config.toml
n_experts = 64
d_shared_expert = 0
routed_scale = 4.0
rope_base = 10000.0
decay_shape = "linear"
Below are experts of layer 5 (counted from 0) of a mixture-of-experts language model. Rows are named router (the router's row for the expert), down (a neuron's output weights, with its number) and show model dimensions 0-127. Each number is 500 + 50 x the weight over its row's rms, rounded and kept within 0 to 999. Numbers have three digits each.
After each expert's rows: a language model's description of what the expert responds to. This comes from a sample of Wikipedia text that the model never trained on.

# expert 12
router:430581469532553442580462460519482532462458523554479614593555572476573531566479514581531503417535539489468519502472574475534496475450450567519536497576566394485457453503542458545507495486560518426592516565513548545522432519503608463532556549594462454462530454457510578556503533491537472472528466585537478510515480572549508403579484604438479493546581467462408489552508479513468519392499
down0:474472540573422614488448482533505480547529529507520526539467498474538526457510426433470458424431547573530466479528525484527420543549508471495395602545566590532551587587421582536451467504502515505495493534468595581514511621501472570562449432436464481510475526462562549469483418444439569553518444463430483415527497511596595501504461542470462495494573483502527561470449499568479518545422
down1:507602517485460515452537542476446504457479660507534550483506458592545541467570489520481401450490523567532450517503505577497501509470538514531502473558406485515471577582580464553499454572468536560467386518540432574441524498503526458443582394527423479592478435414462538532429588543466555464534593505470513465510508548520534407433514485477555461557472511479459504480450600566509500496501
down2:386445529492571494597503533493545388564548602503490486501540505422609575424458490527506568509484538453523507422484481514531529526437532534462573515480505495564437488428392450485588598477409514528431453481498473446583473482504515469583500439485507549476510502512479503533416539510447467498553533456392494502509430473480467516329485525526466436521417537552487479527478559434504488537561
It responds to: Early word pieces right after a capital initial in place, club and personal names, such as S-uff-olk, H-ap-oel, S-amp-doria.

# expert 51
router:551475557529429462454511505453469496421434544519476441528455484536517499518591482512493520572489542457466632536428490482435570510608618516523512414585558519548511466462509437481500446526486520501505538442498516460556503462549480551556473501492450450418475601466500545427498521530597489537409363421513447460459441569475576541564491504553528516497513584463519459414603483538480408505479
down1:494498497485536496565560525501503407424456439445523460483484514544457503519556513402430504535485543448454482436516493526429524583505498499509526629401544443496475478486573510549517452509548549424499496487515575441568487477511548581398472444588559434443592482425569481432488429451391579522567454534480529426575497450467486418565497498477470532482458491461482564464506433520558390423533
down2:470522518461568476497416524391462532529531565570542476504444491496590462543528439566484554431509517459588550571534571484523487494513476462382501541551519482485489351495476525513506477551442466352544590507464501529516591479531507494542552580581527481492519496544517521531473482517578417416515498552470451488527524422449471503557519512481558420466592467484448519379524509478475449583593
down3:497534464470469502520636529519477368513508508528432550556540513433474546451481544471439549453484419414496454508506440432509544478501451533571543438423386481471523524572498543485510518444462548555524420389555507526403528479487537597453470494580475555471471478615450465474515461569547472535533520547573585514415457498528589544487456554510485534600538552575489454481503533537469479569531
It responds to: Nouns completing a name or phrase after the, of or an adjective, like Texas Association, Major League Baseball, British Film.

# expert 15
router:529479462505523521545488542519463510441580466569521505453497468572456487493483563595564482420433396586429476452512469482489523534502486542505579474465516437529431410481536543490559523404578504465588551554562479520430533513556585498435569547546488569479472465428435548519397588443506498568541509477576475570430458474605504564494411559487533469488472493559536492523531471558565466422415
down0:510456492491430467519452563553533568401442545545434439511521457533558477559511453468503523525508511541466536437413497520541525417456453409532403508493406525490444454616532473554451552454554475420427512451602486545390559543406437464434483424477444555451489475463576522466529434519621538469550433595446487483546537466448553517540541550515454485505511491442454526508485456502564450503489
down1:496500400557458487574443484511466537587492493504506501544489496506551525521469504469437490561477510461491447431550516574488460468570399519595504556527498515434505529522450553436505552498564523580564508506497459496463594496493522553432467475498500449475476550475524430522476506522487460482560504526573541480410541430499446468561465512402574575484673550563444573475495414577534631600577
down2:569551432464403517430493465472514544500474496545549455475428451489444427491513461474508605462492459425532422480534497532554550543489528473586533497516528402563505523547472451558417544481544538574473557562535408489533439524566454536585547541536497494487468554522417472489471502444454441490542522566505557570463535528475576551541599460440462464551480616615575568509467430487463479598551
It responds to: Digits of years and counts, plus first letters right after an opening parenthesis, like (s)emifinals, (ep)isode, (n)ovel, (1949).

# expert 9
router:549416442473420518579472558441475532512573561514428429565499537535520445529400488434451492557480412543517463560522486456484465464442478493466474592480464437437520481470405436454491517495451531543490447537468433545523508520494329551483474513527485481487526414585463471494568513523548533495541489486425482519515496477424522541465423499572487460474519558471495439487479520534408475632653
down0:486571466501504426473479424484437571449570433480515512566504425432450408492588471503587483556543546470472437436528584535504412601524518506472492470513477499459532444455446529474472453559518441478498547470465519395412560526494434546543519549613449460469540439498524533550527524436502527556559482462437420565546493426556421482445402441538559472447426461499598553519543462511479566481538
down1:478574555527525476450558493521461443607492460519520512534429511519409552511528539390447569420519563544497591553454496473422481503425498497540497552510491502571508543495383469491566473535548473518520565672474508549518399535511453440564505482560465547524407526429537591543521526504501544499470482469579489541550457598481439507551575495529470527467521495426429496622478534511570480483487
down2:548482540446583430495504536515411485407500512445450463622389505494468568551451506477536489523573453509471492490473478460511420558530532515464554458458571478519548398580491482500545567567509572506536375457533458425528592539415505571490441482539419501400442452493438500529436492486480495584520419496485447550419492427601507473491466450530437461553487546551481489484544458517434433468502
It responds to: Word-internal and final pieces inside longer words, such as ic, ator, istic, ment, in tact-ic, Arist-ot-le, descend-ant.

# expert 24
router:478500473620405504423486441454502487538394484523469479437508466518454495522449527572551536494487613431528515513482401496433574417579484518533526417508548490576564499403496519489458475471468542517430494497542523404557514466550487525531610509574429585449479539485496512528527532578564512465520514496550590448417451352545540527494492475428503442557437512492510527495575430523453476511450
down0:484545422584519495455470617505583575474493532410578502543572477555483504498519511578507407555538505507510510406477526427579472533507565537514512452523564525518508569518582452621535515562531478489431599600509495464455485398509499465443412487478485470447455441433504491516496633466527453511445537483481532412424470471547508512411531559425487530584485427548450515483513468442465480490520
down1:495481546531468528446525514561396485469495379549438515579465438523541572554499552551608558467548510484473408523557559450493568446513503443431413466473468502565538520463496475567484489480433529395449398404472501503475524548559512547489560580559515520390506492448504479492475599597460526423531523490412396494405551541485481495513445483535471512498463457495493436429542457495570498550493
down2:489463561511529426517546501497422445486498493527366578496437518464455470533536550483485519530520448500549517506455404421547466424457488517476563279483518477470458608483498536458544456458558463499509550379507500589432573519494492530493443489516477458577566450519452551429481493480461480574553522423563489445533518507510471533602484404400468440569496481498499517479542501499486532543485
It responds to: Digits in scores, years and ranges (3–1, 1982–83), plus count or time nouns such as year, years, million, century, season.

# expert 54
router:413489433587442440528488468464413555467440554537523515562524529474560608541441483528489487445488579405531462517494562455525463569530475498502485462468498446412417430501568516563469540503568514431559587478468573428506460498444530420538539554508491492498536463503587557582482420560431406455526549546493455559457502523543503400518517570396503549507533519450493478593549471543520463417547
down0:470475588540546437540480523537505512402453519509489446564535469541419549485548552534557494480476504477502443493547485555573498641423473560520508578522511544476515595524491531545437388495437634531464413468515480499508493453589559439592501433553483427552509471362594477496514544509461440396465546541516468467563534462511462528545466510471518447543500464534467485432508464541494439429563
down1:514468473530533565432454516493446517482535490508606486419519554591580538523471429504451536474466429495519487484467520417514571467575500535520534511486550461572416578452461496430486475415506560594518637511452526487538535433422545499537467476575520433438578546459477483494472527622500544474574509483466513545492491511529443541587508578544600544476455471554508408580444479420522428435523
down2:502469497434472523463530433543505508495444458510568467567529463491516433556449480568540447452489456508486452430405500505556527495487558490546466538384467438475566506524501602447578617526494531454588396548446635506463529535544507545580443402537501500581572481543532542484470460561501463507461566513432437516532505474612475501532571531515536482532544497428504465533507394569555416560501
It responds to: Word pieces following a capital initial, mostly in personal names and titles, such as A-it-ken, D-ag-ny, S-eam-an, W-ant.

# expert 16
router:522474499590491534429584539543490581478560461571514532546540562483439531527568489426504535595504466476436552432443497512397481514473609477508439397520523541459497603584551542514532542507538490478538539468483493485551429451537547431610389477397481523432565553558497481494519494550491489534542479485538446462492517594478482503586595490524463497425454568494484530403547550507481474416444
down1:386572448538580565561578481528517517544544488525463490528414600496478546450570546501457444546537366479517503447556486476499537600405550488598503438519501473522529494544598486601496622489611474604517478428524431449541439475499540438593457482518479428527520487530528497519482504537391507443493501469549459459500545505530454527536470497519465519430408578520486530561507487504505505465480
down2:559582469553473530526452472466623557534572533498482566512508540488558475465433590538563572361535477547466454580566498563512488487449493556529458468504525496535560497496480511470528493489403541534477455514475408452546494512491536464609522458477556528453399502502498445433509469502452382488501464479493477617478536557573514475469429497542421563505592471536505477538402500621481509572435
down3:413473487414551510538506508467490416505497518562562456486496477420532522445437474446548438526499560461482484478536437547415611434496559446588488508495530518546520425496494527540433506411533437608507526486482550423459572461474444520477523497552440492481356540597487513492505576471439543584415484525544530549533493466513582381515504535473408417522530467523527528512425517496535497622521
It responds to: First names and the opening piece of surnames after a first name, in rosters, lists and sports text, such as John, Mike Bud-, Mc-.

# expert 63
router:559459576519504541436510473565495516454558477517500435389508474447473565446484547576524581543463468579489585540545452486398598500546541570505547424465450508561507586524578477526506391533479493485488555478472473503445467441530504520495521511556495580372536571420462525502507493534519511467566489434472465511411494542507552441502485530407557388544441432444483514416599489429485542453489
down0:500509505502493531544554442529499487559573564512585517569503478478459501509413591574478503484443444587571546488543521441423491466428516479463556448496460522442461547552544483466611553477534534401413461536610475522500404559374397404500451592521488372550511581512556457488391460438506537523551563444476504469477531544479461516468555508536457526516492503487581516534494526484495505457495
down1:439501510457499452574540505458561523483441502551397538516440500491525534437475561482545521436534439529508336480521493538568485489597475471517523539547601541524464473545554547561475513471647554525419475549502494442538544500531542532509540440564498466553481387578450527515455489521495513529522424507509403454460477468509454434443403480482498467481475489374581549476496530510430620484555
down2:495456483431498480467513415511461521391489633572484466510689535522464509539470502569543445434471494470484520470515567547421503550452484360422470432604536520445485499519522450489517411560465479479569473555503439519468495569541454433599562522481402399548474505513426481573479529540501526457519527459550508474477515443497483555511500469556483478486421522519516499499475511543509478383526
It responds to: Numbers in census percentages, ages, vote shares, ratings, times and table cells, such as 82.0%, 65 years, 7.4/10.

# expert 53
router:529554521595439504427574561449448636459455420519505502456459547502453587517522473518530519568536482490491569474477501481492521483618522476495539453426428508494476577496477454565579541503561473494514543485523497518462512539599545520577419506436500477513553601493494513475572471484500467591509400475507435476490577539534489557464616468514537502488493579451553408494425537442589448419404
down0:400538527565442536543467474539553555506527473490630434498493508489531417515406545554460495519546444429506440528521546469475499516422526535560521631478548490553511466546517534557502446521514505494583462480520553497513445477457437482472450393530462474527663514417539483432409583421560562467513508509427509558503540563464522556479567503463467523479497567603550548461464475510443480403528
down1:512426485462522496500484549492382514472462549463431530472563458348467544608551542573412607491584472492506442546506529464442487472503450469384550528438530484487450508527501515616543498521441397428478514511474491475417426481511553536420540562438512503495455549526517476510489473550522533506547548456433454519535457464447463566501552459493529515464455580553493422603514517621561519491492
down2:488515506513529499513462422535443504368639436481532458606538406511528395469563434442472479448502527469549458512484466560511520527440533458613517510490456515484497499485551511412515549513473528503469473489408486473484504642489402498607503446473537484555538567487465562475506562498483530480401447442491405452525543503471482355547429533491492510572480447573486543522496467493480578481490
It responds to: Sentence-subject pronouns such as he, she, it, This, They, and name pieces like Be in Beethoven.

# expert 43
router:420524515465450480487407538469436517477420560464498475550498520531527421499410474483532421587507502532516565560546396480529419516507510511485565466519505482408450448534473415468458479464466532545382433555429490546488590511536434471442460512540474454584502425526558473607527490562514448585557539521399498559493563459419468492508394467545490522491541443479543479456591510531425449465571
down0:550495462480448521445530453508499528425462456459370517507478444509580516468432441625448501565473564525572515485482480511544484633448511450480381526463506511483525446500526478474453501477517501496528595423485549534471491398495535541547512555518484555498538455449516425514497431519510602445610535480611639527532488547498557578467464602482454526483408546491486414521492542512465524485541
down1:500476499578497502466450539516494419403511514500517485497421486406574483518471609465447437424486467504535516545467511510540618524606539594517593455475544372522525547528506542438566367554481504409478447461489516519534509560429501463509509513484495558473563495496466469392482441409420458487476493455476591463524515520469568491515465480519502483538488546546486565437475619551529444567437
down2:521536388478491551490544517574523558447490449479498484492564501506494605503563630448510578533452483469508582562543470485617600551335489458488555564521619554502540523573464466503537443525519540577549457531474488494476467455461492494524488533529525533520594537482566456367516457526503490441561493538501505526490509460492532490561438538413506513546502488521454488374447513520432437450505
It responds to: Middle and end pieces of Latin-derived words, such as -lect- in recollections, -uls- in compulsory, -ens- in compensation, -ation.

# expert 7
router:535434485603454486459466525491524546557457607445517534519586554510548478530450558537529558482487561498525451474587540442567410533567494443483588513474503527464464450379592428438426550438573552495532423411490529556541592501490497587523580547499558499384529523558585537555451464454568523482563544591448546499511476455479576446515440483455480512510514487464488474477506497499424500534531
down0:545482439434574381543476492466543595514559459558485513591533436518505484518477522553566539561522449551467395420505385457399470497537517564492514481501525496501505557474500567506485501460480558577496474547493496499540455539557446504551576511504518543599501487490507498599484399472516543404471459418616412511562509440520427505519500485422484450412515413457443500501589504570469521555552
down1:530357519483508492566570452516432450512527447489626484559562466468504452583620538519409490458456520545502474475527491543426549522583454464500526461531434426556520530466485471516531501570556499529544448563497426504474511530631504536523520482473491591482415501580485472516423506509414488517459492521476563497543521364512508569476531406485584521497431451466552486524444502466488450617519
down2:508530490557579397544463426512440624439557448443518508469523526418555525443603461433467470484500445500573522551466598541533429552543448495477471490523492545538524496464431525389452531481544532522434501518510588462485451471418484536457556457614479396482605490504464516387459543547497468542491484416550505555480586492475494516535422522451570537497399504495455481502498477441545498432469
It responds to: Words and suffixes for periods and order, such as early, late, middle, Second, century, and the -iet- in twentieth or Vietnamese.

# expert 34
router:422449565502493500483502494491505569452488429601569494551528572474405605492455598429499454522471405528461557446463547502491508607510375483486541472536594535554477488553527454506594578591511435443546525538512522491533447478514543479488441452474522450493547562518484440429485397555498469472489436552568468550507444592485564402527557493528558414482480542457493555510467466443538485440467
down0:604489498459588485449436598498493534481478519502419552496522498488431477513484526425537453420498528468429558581462489446517497452515561465581468473450590521522414554440487523507455575491462498553522502599595583569469577444506514516482507543493459468469525413533587475529484415560578453473472372597473494527451521447530467527488463476510432460495517561526391540575504394509459448547463
down1:436448482541553528601523475563462446562532525539395392507561521540472465484581444580529451520593509483476492529500430557507459453518578478506493562564432446471499563509486556500499451532475489458453532453548498432494464513524471455426509457461443459542493498467551459489494503536418538599477521521349491463474492470472635385554473451509509429500447452512502616525519528407541392521498
down2:454473565392471539518480473454565604584495426447572431475464507604556512482489489545521522545529513410497567517434589483522408575534431597475509472542607508553470512518575504532464474454485472482530498402491573460571520471502554473546483492490482527500525485481520487490405624506480496524517453473423565445525523526408499521472444582564553463523536493532440499444450530425548581389462
It responds to: Short opening pieces of capitalized words after list dashes, table bars or commas, such as Al-, Re-, Ar-, El-, He-.